Experts of a small language model.
Size: 17 layers, vocabulary 11198, 17.7M parameters.
Below are experts of layer 10 (counted from 0) of a mixture-of-experts language model. Rows are named router (the router's row for the expert), up (a neuron's input weights, with its number) and show model dimensions 0-127. Each number is 200 + 40 x the weight over its row's rms, rounded and kept within 0 to 999.
After each expert's rows: a language model's description of what the expert responds to. This comes from a sample of Wikipedia text that the model never trained on.

# expert 9
router,207,163,248,234,163,201,156,154,247,217,174,220,163,216,168,122,228,139,195,156,210,234,285,269,224,200,191,240,208,191,207,182,213,232,325,265,233,290,160,219,165,236,187,170,153,243,177,135,164,244,228,242,146,140,159,143,162,167,241,258,200,188,151,198,240,167,169,225,175,229,189,153,162,158,186,189,174,219,212,199,233,196,137,173,240,211,268,176,253,217,123,197,161,127,187,249,220,236,159,165,181,188,181,213,179,220,179,217,163,158,188,159,230,257,149,224,189,263,203,148,167,273,150,178,287,196,218,220
up0,173,196,239,214,144,213,230,173,214,225,225,215,198,150,193,244,261,191,182,188,232,217,250,199,185,110,167,261,142,172,176,179,179,215,142,198,207,160,196,250,188,233,230,238,185,133,200,228,163,211,206,282,166,254,200,213,205,163,231,294,150,149,250,154,212,217,143,208,209,170,235,213,257,233,194,198,173,189,258,147,185,222,251,146,213,216,180,248,218,155,243,190,202,222,272,191,208,216,252,212,220,192,163,241,276,234,267,229,224,210,226,143,267,214,135,279,107,157,184,152,277,124,166,218,170,117,268,202
up1,215,184,212,241,270,182,156,176,178,201,153,205,255,207,159,145,284,186,174,184,176,246,231,230,202,171,168,198,258,88,199,245,214,206,278,205,289,133,115,202,171,165,115,226,213,190,188,145,215,142,179,147,174,176,190,211,187,144,183,241,185,161,205,217,164,196,229,221,218,135,184,168,102,192,248,156,251,279,213,202,246,221,171,127,193,165,171,227,239,219,229,192,111,189,182,210,198,185,282,155,242,211,204,174,234,221,197,182,201,217,246,101,242,244,154,221,220,191,197,129,189,241,177,161,213,204,214,178
up2,178,217,237,167,146,251,168,139,195,235,241,170,170,165,182,155,178,216,210,191,173,185,132,135,210,208,171,255,237,157,222,190,220,175,224,176,181,239,227,226,209,133,182,156,141,170,224,156,248,187,226,150,158,236,238,267,247,217,244,194,178,84,190,101,204,202,140,212,201,169,246,190,198,197,200,142,207,206,219,135,231,214,241,208,131,261,167,209,138,293,208,161,196,180,170,240,246,254,222,256,218,293,207,174,196,191,116,226,190,259,227,218,238,227,240,191,184,173,222,174,226,243,252,255,167,162,298,226
What it handles: Capitalized starts and middle pieces of surnames and foreign proper names, such as Sl, McC, Hend, Iw-aki, Mart-ini-que, in cast lists and rosters.

# expert 16
router,188,128,253,235,205,168,132,174,155,163,127,83,125,170,187,122,215,255,191,198,231,160,183,230,263,268,187,234,234,196,243,175,194,241,185,220,208,166,165,206,156,211,193,221,176,215,112,161,175,256,234,211,228,172,183,218,152,172,225,156,241,227,193,175,244,165,176,223,136,240,153,174,224,225,77,178,160,182,209,230,251,169,158,151,239,233,250,234,211,234,162,136,174,176,194,236,178,249,188,161,182,230,162,156,166,224,154,165,172,178,196,157,227,270,166,214,150,290,173,194,178,230,143,169,207,153,209,209
up8,222,234,210,200,107,152,160,193,111,204,188,197,191,151,188,158,148,168,181,248,277,141,186,304,166,294,226,205,218,160,139,198,194,177,153,199,195,209,194,158,188,190,231,211,199,210,146,158,159,155,126,172,308,196,239,231,154,192,208,170,229,184,196,161,185,239,178,190,130,215,187,168,152,241,251,255,137,235,193,244,186,166,191,170,205,243,103,206,256,267,199,242,147,235,229,173,153,202,192,174,136,211,194,177,182,206,200,187,157,150,136,223,251,155,146,163,237,249,240,166,199,123,170,189,197,187,218,191
up9,279,174,212,225,248,199,123,194,199,208,206,219,187,243,208,287,161,168,186,133,154,170,180,186,203,153,192,220,245,234,194,158,198,170,195,157,173,198,288,252,178,101,271,134,126,242,142,197,186,263,210,175,166,209,174,251,191,229,217,208,207,175,211,223,143,192,247,179,209,151,119,215,282,177,187,171,226,114,218,211,200,164,223,97,150,209,147,210,213,251,197,148,249,219,208,204,207,207,241,213,160,236,135,245,260,223,169,219,156,213,216,248,172,178,205,297,143,221,132,222,219,214,172,216,181,254,211,207
up10,172,168,181,205,191,185,246,227,253,204,188,218,164,245,192,328,166,181,135,174,141,183,295,111,203,194,196,217,219,216,220,254,169,196,310,175,187,225,193,232,179,227,187,75,211,196,287,198,167,223,237,141,209,225,184,300,200,166,220,222,225,213,127,205,214,194,180,138,217,209,202,200,235,154,177,195,183,181,200,203,191,229,174,149,221,212,191,155,257,206,171,183,258,187,296,139,194,173,228,156,216,207,158,213,181,153,144,211,167,142,291,205,217,232,205,180,135,232,177,210,203,190,181,228,129,185,220,148
What it handles: Superlatives and ordinals such as first, best, largest, second, plus closing letters of acronyms and event or table-header words.

# expert 6
router,267,190,229,260,158,152,163,246,230,275,175,111,152,175,157,239,232,227,165,172,250,234,201,204,271,221,142,252,244,171,264,195,181,268,240,226,245,240,197,195,129,233,173,197,159,247,192,184,139,238,216,243,164,159,128,243,194,215,235,142,218,145,205,160,257,184,139,159,192,249,174,125,186,194,263,199,173,170,229,198,265,160,144,198,229,242,225,168,188,276,155,197,171,172,205,265,237,245,185,186,119,197,143,182,169,221,177,216,161,203,216,169,219,172,130,223,183,218,238,194,155,229,158,150,220,172,267,211
up0,257,244,211,191,164,225,195,103,176,176,227,177,221,239,177,157,197,186,208,171,172,177,169,320,228,213,232,145,202,152,171,219,164,140,204,210,298,218,168,324,259,244,189,199,246,203,165,195,174,147,199,246,324,200,164,179,223,190,207,255,271,243,280,155,214,191,191,227,186,226,173,208,224,245,161,226,195,241,184,204,245,191,248,233,176,177,249,198,181,189,190,177,161,206,253,262,187,179,240,224,113,238,138,226,200,189,173,154,179,248,192,216,261,250,204,251,232,215,219,203,191,125,188,151,220,229,215,249
up1,267,128,164,234,233,190,161,238,160,246,255,111,259,201,241,189,198,149,234,143,217,250,206,181,214,167,176,244,203,211,138,259,145,220,236,205,239,154,127,210,126,246,200,197,231,316,234,197,87,187,170,205,168,180,224,142,194,240,206,195,131,142,204,230,217,217,185,215,146,249,185,172,160,240,115,192,199,230,178,276,189,252,226,183,290,216,181,251,171,197,234,158,198,196,206,205,205,187,198,195,170,223,202,203,253,193,190,217,143,285,167,216,196,155,162,199,170,203,254,207,225,179,119,194,242,156,183,182
up2,213,182,212,153,202,177,161,253,278,247,182,253,115,230,234,208,263,223,145,173,271,195,127,201,241,187,202,181,210,246,113,134,241,305,216,210,257,126,237,250,249,164,247,196,131,171,191,109,236,187,203,217,174,185,219,238,216,144,145,169,214,223,196,256,198,270,179,217,166,269,203,234,191,216,185,186,207,230,154,212,219,195,173,247,249,231,215,209,260,224,193,268,172,179,201,164,210,201,231,215,263,273,221,173,250,162,172,206,223,217,143,239,214,192,201,173,230,153,282,236,208,191,151,195,206,281,195,235
What it handles: Prepositions such as in, of, from, throughout, across and between, usually before a noun phrase, plus table pipes closing a row.

# expert 31
router,194,197,209,237,83,210,142,223,216,101,166,183,202,174,179,103,218,167,162,154,207,190,233,178,200,222,141,225,248,179,235,182,194,265,197,235,222,135,190,250,161,227,196,216,137,242,241,145,187,218,234,208,246,160,156,264,184,179,258,180,216,149,113,155,251,173,152,161,202,221,176,153,172,167,250,198,160,186,215,186,242,134,126,143,211,234,194,191,268,231,188,188,177,156,198,223,235,222,173,151,182,249,168,194,144,223,148,234,170,164,251,145,244,140,182,217,153,142,154,184,182,228,132,215,170,127,233,217
up0,220,211,201,193,192,160,207,131,213,189,214,186,239,175,155,122,221,224,185,171,206,209,213,199,207,197,207,178,219,178,167,240,175,242,200,169,271,153,248,196,244,232,175,176,237,278,165,210,225,234,326,196,181,150,161,191,269,223,250,242,249,176,196,308,172,182,206,274,205,205,184,200,171,189,167,75,233,106,137,253,204,189,220,232,151,195,219,180,207,228,244,200,189,218,168,211,132,182,158,152,153,192,218,238,138,167,284,167,219,151,259,238,202,145,240,251,254,190,167,198,162,131,234,221,149,219,166,179
up1,187,157,244,210,234,137,83,125,175,177,160,196,205,175,147,221,241,316,185,210,232,196,231,248,205,240,163,219,237,156,214,208,323,147,140,119,262,214,254,178,246,171,243,186,274,213,220,201,216,190,206,217,202,126,156,247,197,174,161,152,253,170,139,179,241,186,280,146,292,245,168,244,238,178,174,147,185,212,184,232,200,192,181,181,229,211,213,192,198,244,194,246,211,236,241,175,247,222,217,179,194,170,203,229,164,227,246,216,189,149,184,194,263,138,174,167,215,235,218,260,200,185,234,159,191,181,216,171
up2,215,200,172,228,215,228,134,232,219,234,256,201,352,130,203,246,183,154,192,144,276,162,235,247,225,232,127,182,121,145,226,198,214,141,134,270,191,215,210,204,222,207,244,269,203,191,155,201,257,230,195,183,225,146,169,133,228,191,199,225,199,235,268,195,202,195,137,212,196,166,171,228,180,208,235,233,204,241,194,144,211,178,190,196,218,229,250,258,169,163,231,264,204,179,204,223,222,188,219,226,245,248,247,181,207,217,190,151,192,274,148,249,197,230,136,137,224,220,160,247,244,159,129,211,243,281,213,172
What it handles: Inner syllables of longer words and names, such as com(ments), ty(ph)oon, Kel(amb)akkam, ser(ial), plus was or is after pronouns.

# expert 29
router,165,182,209,221,241,213,168,253,202,96,170,239,307,188,156,214,208,184,159,156,216,137,266,268,203,222,150,229,241,170,218,186,160,235,184,240,230,260,187,215,146,219,201,186,176,240,185,169,169,252,235,223,112,181,165,217,192,139,261,227,213,223,213,157,221,162,207,277,171,228,168,173,151,297,115,298,185,201,206,235,223,195,152,138,244,244,227,188,184,230,162,262,183,158,158,251,243,244,225,156,172,175,171,119,167,236,209,167,160,191,268,143,224,185,167,243,202,234,199,195,171,219,162,197,189,241,214,196
up0,168,201,194,206,257,194,225,202,176,161,267,260,237,151,200,189,280,150,134,149,208,234,160,215,188,187,198,163,216,255,271,202,267,230,125,142,247,228,216,189,175,331,191,263,193,254,217,151,201,212,195,181,236,251,232,263,226,240,182,247,147,177,115,172,233,210,247,172,196,185,90,238,148,228,204,180,201,249,181,215,183,175,224,190,206,275,158,224,173,277,202,220,202,269,171,195,253,233,102,213,208,214,208,219,236,174,203,156,180,190,173,178,258,244,186,236,238,155,152,151,185,179,176,194,246,204,179,195
up1,190,226,166,192,211,243,158,181,192,223,155,186,267,244,153,208,242,144,216,191,225,194,162,208,231,92,183,151,220,75,213,193,298,262,247,166,178,147,186,214,190,147,176,171,246,162,263,233,199,232,235,211,186,203,225,269,162,215,191,161,207,193,241,162,198,151,199,144,158,175,214,176,254,197,157,193,167,249,244,282,162,233,213,232,193,164,217,272,168,220,149,276,110,241,144,213,188,233,147,205,183,199,184,219,174,199,209,146,191,219,171,163,237,269,211,233,203,225,212,239,150,212,251,234,107,241,254,226
up2,250,158,249,239,183,243,183,276,180,242,261,213,260,168,267,179,161,165,199,155,168,157,156,211,240,243,197,236,200,246,191,227,255,228,188,178,259,202,154,248,188,228,238,231,205,235,213,213,206,249,204,268,176,173,170,195,204,245,220,223,132,173,251,251,147,216,166,152,250,192,197,128,156,241,188,234,210,233,96,148,244,169,211,200,189,156,249,232,164,279,248,277,298,168,145,188,223,215,214,168,223,296,225,168,216,175,237,213,209,313,264,200,219,198,197,190,242,207,198,171,184,229,176,195,247,233,206,148
What it handles: Common nouns and title words in music and media entries, such as Music, Song, window, city, plus It and table numbers.

# expert 2
router,184,195,244,216,254,215,170,207,210,250,136,196,192,167,176,260,212,220,154,170,235,201,242,243,244,210,225,214,214,177,262,171,155,288,222,228,236,240,166,197,172,220,199,188,135,209,188,182,174,263,243,214,222,185,164,316,174,203,259,231,143,167,173,200,217,162,174,206,166,215,151,137,175,161,223,267,140,172,249,317,248,170,158,155,225,220,200,221,232,240,86,225,188,200,124,232,176,226,175,155,212,207,163,141,163,264,189,151,146,190,195,147,243,215,187,194,250,200,202,188,194,230,115,185,271,265,231,207
up0,176,234,188,192,198,163,198,282,218,221,168,253,192,66,252,184,202,201,207,202,197,159,208,210,271,250,212,215,252,164,143,174,170,184,149,137,200,252,169,238,238,230,171,254,149,181,174,200,257,181,202,221,173,201,192,264,171,247,147,155,245,194,140,191,226,182,196,161,217,223,137,210,213,205,209,210,228,236,218,155,225,259,222,190,154,204,217,217,174,183,88,147,145,210,214,252,222,212,112,139,212,260,189,140,116,183,204,138,235,136,174,229,272,146,156,195,177,140,205,203,253,215,150,210,228,210,230,272
up1,161,183,220,247,258,205,188,276,206,185,180,165,173,185,221,204,237,166,180,197,279,128,143,171,222,229,223,235,204,149,362,171,113,237,240,204,193,222,193,211,191,108,162,179,197,255,138,255,256,231,231,167,112,186,203,206,199,201,172,161,233,231,246,189,149,207,204,181,203,267,236,212,246,193,164,293,179,160,216,223,234,162,167,201,200,144,255,206,228,270,188,176,152,174,234,227,188,190,170,189,256,132,174,264,191,203,179,217,242,216,140,194,165,132,238,162,174,205,171,246,181,203,211,209,228,132,220,204
up2,253,262,291,202,199,248,242,182,190,209,243,201,205,207,149,201,244,164,203,183,265,196,218,323,210,262,205,202,250,145,189,149,207,143,199,221,240,221,282,231,172,175,216,234,175,218,262,245,172,163,184,170,185,258,173,203,244,166,178,192,175,176,240,196,186,213,201,301,125,175,269,160,220,190,191,237,147,226,192,165,257,154,258,229,186,171,167,216,177,182,244,105,166,202,161,226,188,212,143,197,286,206,219,193,233,239,169,217,186,179,242,103,222,203,257,148,170,246,238,202,220,149,133,146,165,210,233,220
What it handles: Inner word pieces such as ist, est, ent, to inside words like Piston and milestones, plus section-heading words and table bars.

# expert 15
router,244,251,236,238,165,126,160,186,160,161,230,182,266,123,198,265,205,248,191,191,217,114,127,280,235,231,201,241,226,236,272,143,181,279,202,227,237,182,165,215,162,225,207,204,158,248,225,170,160,234,232,199,160,196,132,185,162,194,256,139,210,234,198,185,226,160,157,197,140,241,162,152,186,225,166,248,164,190,247,104,226,162,179,167,273,232,223,176,236,236,147,160,182,148,247,241,237,263,191,180,186,154,174,160,202,230,152,158,170,191,219,182,244,210,179,224,138,176,160,174,149,222,144,171,196,146,244,240
up0,269,194,185,224,125,151,141,202,174,261,121,158,249,204,208,215,139,163,227,194,185,225,213,181,232,270,203,190,149,147,273,189,114,189,244,213,217,269,190,215,119,178,145,145,173,158,178,176,152,230,214,184,154,245,159,119,169,228,193,197,177,228,241,191,167,188,181,214,198,208,217,227,222,209,136,133,173,189,247,178,217,118,246,159,240,136,171,280,255,257,182,216,230,158,177,223,127,185,170,234,138,220,193,255,196,218,128,163,226,174,168,235,229,270,262,193,169,249,222,236,201,177,178,189,157,170,170,235
up1,182,228,161,178,212,245,208,158,170,112,121,213,207,201,160,223,142,251,168,193,184,195,192,134,160,176,233,204,213,160,233,179,171,284,237,209,166,155,187,171,219,201,215,129,298,262,167,214,271,198,260,183,134,154,182,237,178,143,237,252,161,144,128,247,213,189,257,203,238,205,204,162,241,153,208,193,183,181,197,217,241,195,156,168,198,179,171,249,186,198,288,275,155,226,282,166,189,218,217,162,206,181,209,291,213,204,125,178,174,227,190,177,184,200,229,155,158,118,199,277,230,163,178,235,205,242,177,132
up2,199,194,212,253,167,137,199,187,243,215,173,273,147,140,153,194,207,228,142,230,180,243,163,268,212,219,259,228,138,277,115,212,252,222,200,207,217,192,223,190,203,214,250,287,210,226,214,179,160,174,153,211,183,167,198,257,223,190,206,244,256,179,164,264,190,264,218,197,161,216,220,173,164,218,195,111,150,206,203,272,162,159,217,180,285,149,190,201,141,226,188,229,158,141,200,191,240,227,163,199,188,226,210,192,160,160,317,183,257,270,219,232,156,123,238,169,243,223,209,131,136,212,171,195,251,204,158,203
What it handles: Sentence-final periods and closing quotes, plus institution or place nouns after a modifier, such as School, district, park, Championships, International.

# expert 28
router,198,227,242,211,159,226,174,196,241,157,206,62,207,149,148,226,258,206,170,158,217,205,154,222,157,202,184,220,224,196,238,191,139,253,169,224,233,236,203,219,155,216,177,198,161,268,232,180,193,239,223,258,118,165,135,247,168,173,248,238,243,217,176,178,226,158,183,224,285,235,168,153,197,145,167,136,187,204,253,243,239,167,141,170,260,235,217,244,174,241,123,198,172,182,207,243,283,233,202,172,196,286,164,234,165,232,195,269,157,164,178,164,224,152,161,257,282,244,209,196,147,211,175,170,165,212,220,207
up0,231,207,228,208,228,158,235,159,238,148,232,193,217,213,203,134,266,218,172,225,196,180,230,166,186,120,289,218,250,199,159,198,198,166,186,196,232,209,206,217,207,154,131,127,216,230,211,234,248,211,268,224,154,248,148,167,208,226,214,207,303,169,213,220,182,171,186,153,235,135,232,233,138,186,271,214,134,236,206,204,264,233,233,201,199,248,163,202,174,260,228,147,202,267,191,233,197,233,164,176,293,160,159,202,226,265,244,259,131,230,233,184,171,309,178,188,167,195,223,215,235,139,246,270,165,232,240,180
up1,220,256,204,199,130,239,234,216,223,220,196,218,188,182,186,224,276,236,200,289,250,172,240,256,234,218,171,181,197,253,216,221,275,248,214,202,222,163,129,207,173,250,231,212,187,200,274,154,236,190,288,126,121,212,186,196,261,186,123,228,172,211,239,171,160,159,199,151,243,171,275,204,236,236,175,237,216,215,175,212,222,158,207,159,180,169,259,228,205,214,136,287,163,148,225,177,172,203,221,205,164,229,187,266,180,210,232,283,90,223,192,197,210,181,215,230,156,206,150,260,101,216,179,181,225,167,180,168
up2,217,238,220,177,243,283,141,230,243,231,157,200,234,256,212,207,162,90,254,103,156,119,248,184,162,116,163,224,275,234,216,168,211,191,173,244,197,242,176,213,206,204,190,190,197,283,235,198,233,261,172,297,249,127,169,197,205,227,205,155,191,216,165,193,184,160,108,150,207,253,173,181,127,136,179,121,203,144,207,179,193,167,200,166,148,218,254,196,253,262,160,228,175,197,129,242,165,248,162,198,149,179,207,145,193,208,184,187,235,219,245,207,213,216,228,215,216,249,214,197,178,201,218,193,176,194,211,208
What it handles: The word the after of, in, to or and, plus are, were, several, other, and === section-heading markers.

# expert 18
router,204,203,246,213,173,112,139,199,240,202,123,152,180,209,169,194,212,225,190,191,237,260,155,239,234,235,159,228,208,165,241,162,179,243,235,217,213,235,183,173,120,240,176,125,140,214,93,161,166,238,217,214,275,168,185,203,151,178,218,272,195,212,205,171,257,174,165,182,265,234,194,171,184,180,251,144,158,165,241,163,229,181,160,140,226,221,234,255,166,263,167,247,194,193,206,216,200,236,230,153,186,168,152,208,174,231,143,115,165,189,257,174,244,308,152,213,160,145,172,178,184,210,148,175,170,167,268,238
up0,198,270,176,209,212,197,181,195,221,131,251,243,293,160,190,153,204,299,129,165,176,215,254,239,186,274,237,166,151,165,271,235,252,258,253,202,218,166,153,164,237,201,188,142,180,241,243,143,143,191,205,181,203,164,191,215,238,248,206,237,243,182,129,261,233,211,199,183,321,188,147,162,181,210,228,260,248,209,162,257,205,168,201,175,180,189,201,174,264,168,199,185,174,147,164,195,145,203,190,224,208,242,163,259,221,195,220,269,224,227,232,179,199,223,180,172,216,233,263,230,224,197,115,233,251,278,191,224
up1,155,173,220,252,213,283,160,160,192,236,149,190,177,155,225,278,278,225,211,181,172,155,153,156,151,195,187,187,184,197,237,170,168,80,179,216,175,233,94,180,273,199,265,182,188,202,145,134,237,236,99,219,183,237,190,221,240,166,253,216,200,143,208,247,207,171,258,206,220,176,191,221,199,263,212,229,218,207,237,207,256,199,227,162,227,216,178,142,151,239,192,258,183,202,132,169,219,120,213,182,153,225,206,195,217,215,226,271,189,193,218,119,239,245,147,214,253,224,175,148,198,142,165,193,149,172,236,217
up2,198,78,191,236,154,198,238,168,208,245,213,201,129,239,206,228,188,189,150,173,216,194,216,172,263,159,194,208,162,259,217,111,256,201,252,223,225,201,255,225,162,201,188,159,190,145,345,160,212,259,150,196,151,199,222,196,185,194,232,232,229,178,228,171,221,232,181,187,220,189,188,163,217,209,186,175,177,209,203,201,250,199,201,198,215,246,250,194,236,261,150,259,190,123,200,193,202,269,298,120,129,180,224,262,247,141,196,231,221,214,237,134,192,203,255,219,162,214,179,238,190,230,243,218,127,258,197,137
What it handles: Inner word pieces and affixes like it, et, er, ed, ing, miss, fort, and stems like comp, per, attended, graduated.

# expert 17
router,208,261,233,227,85,203,165,234,174,226,197,161,236,161,157,187,183,242,193,183,239,200,190,230,231,232,211,234,229,192,233,159,205,229,173,233,252,150,155,207,149,237,225,201,172,237,166,157,145,279,257,257,180,135,154,160,192,152,252,258,230,217,215,184,214,166,173,192,176,242,177,129,196,289,230,147,176,168,217,224,239,133,141,164,240,247,251,144,225,207,164,155,169,156,191,245,245,226,207,189,162,139,147,275,166,209,169,136,163,172,248,163,226,140,145,260,244,132,225,168,167,241,176,161,251,225,196,225
up0,188,123,234,210,248,212,152,242,218,141,199,135,230,189,228,179,183,222,199,222,200,209,196,184,227,115,217,184,274,205,220,233,189,210,166,223,236,141,123,255,203,211,238,220,215,147,257,147,190,236,234,247,161,158,186,198,173,220,207,238,293,156,244,194,220,196,251,155,212,236,150,146,186,342,158,139,225,243,206,274,290,207,197,171,222,297,183,233,183,244,174,183,185,189,265,281,170,204,228,214,119,234,203,221,174,228,193,245,182,207,210,222,267,237,157,246,206,186,161,172,234,189,186,240,166,179,222,230
up1,177,139,253,219,172,206,181,277,214,300,175,221,164,175,202,180,206,180,208,166,183,229,264,217,238,238,211,239,261,186,159,281,159,270,205,196,309,155,196,208,117,182,237,122,184,150,259,164,202,237,222,147,190,229,203,200,243,188,200,201,208,219,242,232,207,251,241,185,184,287,182,240,188,236,158,143,194,213,204,169,172,199,228,226,205,235,243,247,138,156,204,185,240,197,174,241,242,195,243,199,226,180,209,230,128,183,167,238,243,120,161,161,315,260,236,173,145,206,157,181,198,207,241,208,198,120,206,149
up2,224,135,188,150,176,263,203,231,149,243,168,210,200,244,239,161,194,188,278,144,204,170,219,178,151,178,189,177,170,231,178,102,227,183,256,221,176,231,152,180,197,186,207,186,197,156,206,192,172,167,224,213,265,253,188,208,205,209,226,175,222,143,153,240,197,218,216,157,249,163,170,194,277,173,210,149,192,216,195,196,191,109,142,146,270,246,228,182,193,179,219,251,217,140,240,180,322,200,248,165,209,247,166,140,229,213,180,161,149,249,183,165,296,312,209,146,203,145,133,180,224,215,152,164,193,202,173,152
What it handles: Possessive 's and demonyms or place names such as Indian, Japanese, Philippine, California, plus the and pieces of South Asian names.

# expert 8
router,182,181,240,258,171,224,137,219,157,268,201,217,222,216,132,198,195,200,197,150,250,189,198,221,169,229,193,235,218,192,245,188,157,180,193,237,210,166,177,251,182,216,207,244,130,229,217,168,174,259,231,250,195,189,147,177,195,161,254,202,193,166,189,183,260,155,193,244,160,214,200,158,167,199,99,216,161,184,238,176,216,162,106,161,210,247,251,151,266,238,147,242,197,192,219,237,224,229,219,152,217,294,166,191,154,243,217,257,143,190,251,158,217,209,158,208,231,74,269,184,142,262,147,177,221,94,225,178
up0,166,156,160,181,209,171,195,238,304,226,239,182,178,249,269,207,191,285,251,210,193,247,220,139,170,246,254,205,283,176,270,145,187,183,181,234,180,233,198,249,163,151,241,144,217,175,223,218,183,209,201,254,238,198,211,235,209,154,246,215,147,207,178,143,261,223,209,186,174,259,206,204,283,220,156,141,140,179,180,171,209,150,172,212,257,257,190,271,169,164,153,127,218,227,188,191,138,195,215,168,159,135,195,225,232,212,173,153,222,219,258,146,160,239,207,202,275,197,295,171,252,224,263,193,246,181,176,193
up1,190,151,228,218,173,187,232,166,101,220,236,266,183,196,239,240,226,206,216,201,168,255,212,266,148,188,172,202,176,248,258,160,163,222,173,208,233,142,187,230,229,226,154,234,266,241,238,108,178,135,161,219,218,149,202,190,205,247,249,182,170,206,211,215,207,246,182,250,153,236,185,286,233,254,169,192,250,160,175,262,227,301,204,185,149,206,181,194,191,210,259,231,215,195,252,241,167,184,212,190,123,233,147,165,186,205,252,95,212,119,168,203,254,225,244,191,213,197,223,249,198,185,272,148,251,168,131,223
up2,193,250,216,139,160,231,191,233,190,235,222,212,257,253,225,212,167,194,209,228,155,192,194,243,235,179,107,189,230,196,213,150,211,178,267,223,212,179,165,231,214,217,128,174,145,178,202,258,212,160,145,118,226,211,189,248,188,204,230,154,198,173,193,200,157,158,216,265,240,137,191,201,178,293,197,207,184,207,259,166,141,265,222,185,165,184,217,145,220,214,253,117,117,217,213,235,161,232,167,233,184,252,179,135,261,230,235,251,119,143,219,216,188,158,240,273,187,245,233,249,193,158,103,179,204,199,253,274
What it handles: Later pieces of foreign personal names (Ying, Chow, Naidu), country names like Germany, Poland, Russia, and line breaks ending table rows.

# expert 25
router,177,242,229,240,204,119,156,199,226,182,191,97,218,187,150,57,216,157,232,165,244,219,134,242,224,232,229,236,231,174,262,186,211,230,170,207,274,236,188,236,179,235,184,196,184,191,236,170,173,241,243,227,138,197,127,200,182,193,255,254,275,147,196,159,223,168,181,219,189,236,182,152,161,225,192,207,180,217,237,194,248,159,164,147,211,256,250,256,150,241,196,201,171,151,207,265,259,230,144,170,227,195,171,203,172,235,176,288,182,196,226,147,245,187,170,239,142,176,228,188,164,225,158,171,163,228,231,294
up0,203,238,229,154,187,160,213,157,166,169,206,136,221,184,161,191,222,230,254,162,245,176,197,204,166,228,213,205,202,277,295,222,204,132,204,244,253,210,217,197,222,147,245,209,222,123,253,178,252,240,154,215,119,175,195,171,243,190,284,265,271,167,172,210,150,224,235,171,245,207,260,198,201,205,221,190,156,237,152,88,156,188,201,147,198,165,201,213,199,259,193,196,86,200,206,233,180,178,147,223,122,160,228,181,190,219,222,158,205,221,291,211,131,217,213,154,150,169,227,121,199,249,187,216,173,149,212,223
up1,163,252,243,223,188,224,229,184,188,244,187,161,202,174,143,176,169,180,199,255,188,185,206,163,193,241,209,244,212,209,185,231,174,230,198,198,151,141,195,200,221,181,167,203,208,166,239,209,290,224,192,247,202,153,197,149,67,300,258,176,109,239,270,169,232,190,207,207,237,191,169,171,160,204,137,194,201,167,154,122,228,183,242,273,210,173,267,151,207,242,218,191,201,214,221,250,165,207,112,190,195,217,219,228,268,205,246,182,244,193,171,218,195,244,235,221,202,279,245,225,167,216,206,197,151,280,322,250
up2,165,259,180,169,192,222,223,109,235,220,156,206,265,185,190,153,139,170,248,234,150,133,145,167,188,118,204,211,167,157,236,174,86,242,172,181,209,186,225,213,217,162,128,192,187,239,115,246,253,269,189,179,192,173,233,131,130,185,199,196,164,195,255,210,216,176,178,205,175,205,183,203,259,149,239,257,216,218,204,190,210,143,263,217,166,244,191,286,170,153,190,277,178,172,160,217,134,152,247,112,208,175,166,203,200,230,160,245,238,209,113,208,148,224,206,253,201,179,187,143,169,212,213,202,189,193,212,222
What it handles: Quantifiers and titles after the, with or of, such as some, many, local, various, King, Prince, National, Chief.

# expert 13
router,216,182,229,221,238,185,146,219,188,231,171,209,192,168,131,208,204,132,191,138,237,208,205,256,219,272,250,272,235,153,214,173,201,225,155,260,232,200,184,222,170,240,197,205,155,209,236,136,159,255,208,235,188,156,163,163,184,172,231,141,193,178,194,123,221,164,163,267,202,253,172,162,130,215,190,194,143,184,218,213,213,158,144,151,214,222,245,143,214,229,105,223,164,162,235,250,219,224,70,177,162,218,168,167,149,234,182,213,170,180,229,163,230,280,172,233,201,222,211,151,171,291,160,159,195,302,236,204
up0,194,203,168,158,137,180,163,242,262,143,197,193,87,185,193,192,147,240,153,278,220,188,135,170,228,282,201,189,187,254,168,221,290,199,231,223,173,166,222,243,199,238,170,195,199,175,252,193,168,266,258,195,165,197,206,150,208,199,204,193,245,178,198,228,196,171,191,153,189,201,188,247,210,216,155,183,200,222,176,264,142,178,129,252,263,279,194,200,166,184,199,221,202,174,243,184,254,209,238,235,148,213,198,195,213,195,142,170,149,134,210,318,217,97,158,196,190,210,268,136,175,178,147,277,247,180,196,190
up1,156,148,191,208,225,139,205,187,110,218,176,133,274,147,182,250,222,201,238,188,148,234,227,196,241,157,186,234,195,165,233,233,145,200,194,198,253,225,194,189,168,269,230,180,269,158,247,175,192,243,141,163,233,159,227,170,231,242,201,181,153,146,178,204,237,167,177,242,206,286,151,168,137,215,144,194,200,194,301,141,219,168,124,124,204,224,218,204,166,252,219,147,211,235,197,196,207,195,229,207,281,153,220,214,81,259,179,140,219,126,206,191,176,231,184,187,208,193,171,201,91,196,190,220,216,193,192,221
up2,164,244,220,217,209,164,207,96,246,163,238,230,142,171,183,195,198,280,194,222,222,193,236,199,198,174,203,192,157,153,223,256,158,175,233,167,195,258,114,212,209,276,223,183,234,245,275,252,243,222,199,208,81,215,179,233,187,225,193,168,201,164,203,232,192,199,212,216,257,238,230,171,161,242,166,149,200,151,197,177,208,178,246,119,194,214,238,189,202,191,130,247,311,137,133,244,213,175,256,156,221,201,172,245,195,213,240,249,164,197,229,199,223,318,160,167,227,221,146,296,191,204,187,185,204,188,212,183
What it handles: First names and surname endings in lists of people, such as David, William, Lynne, Drake, Becker, plus place suffixes like -ington, -shire.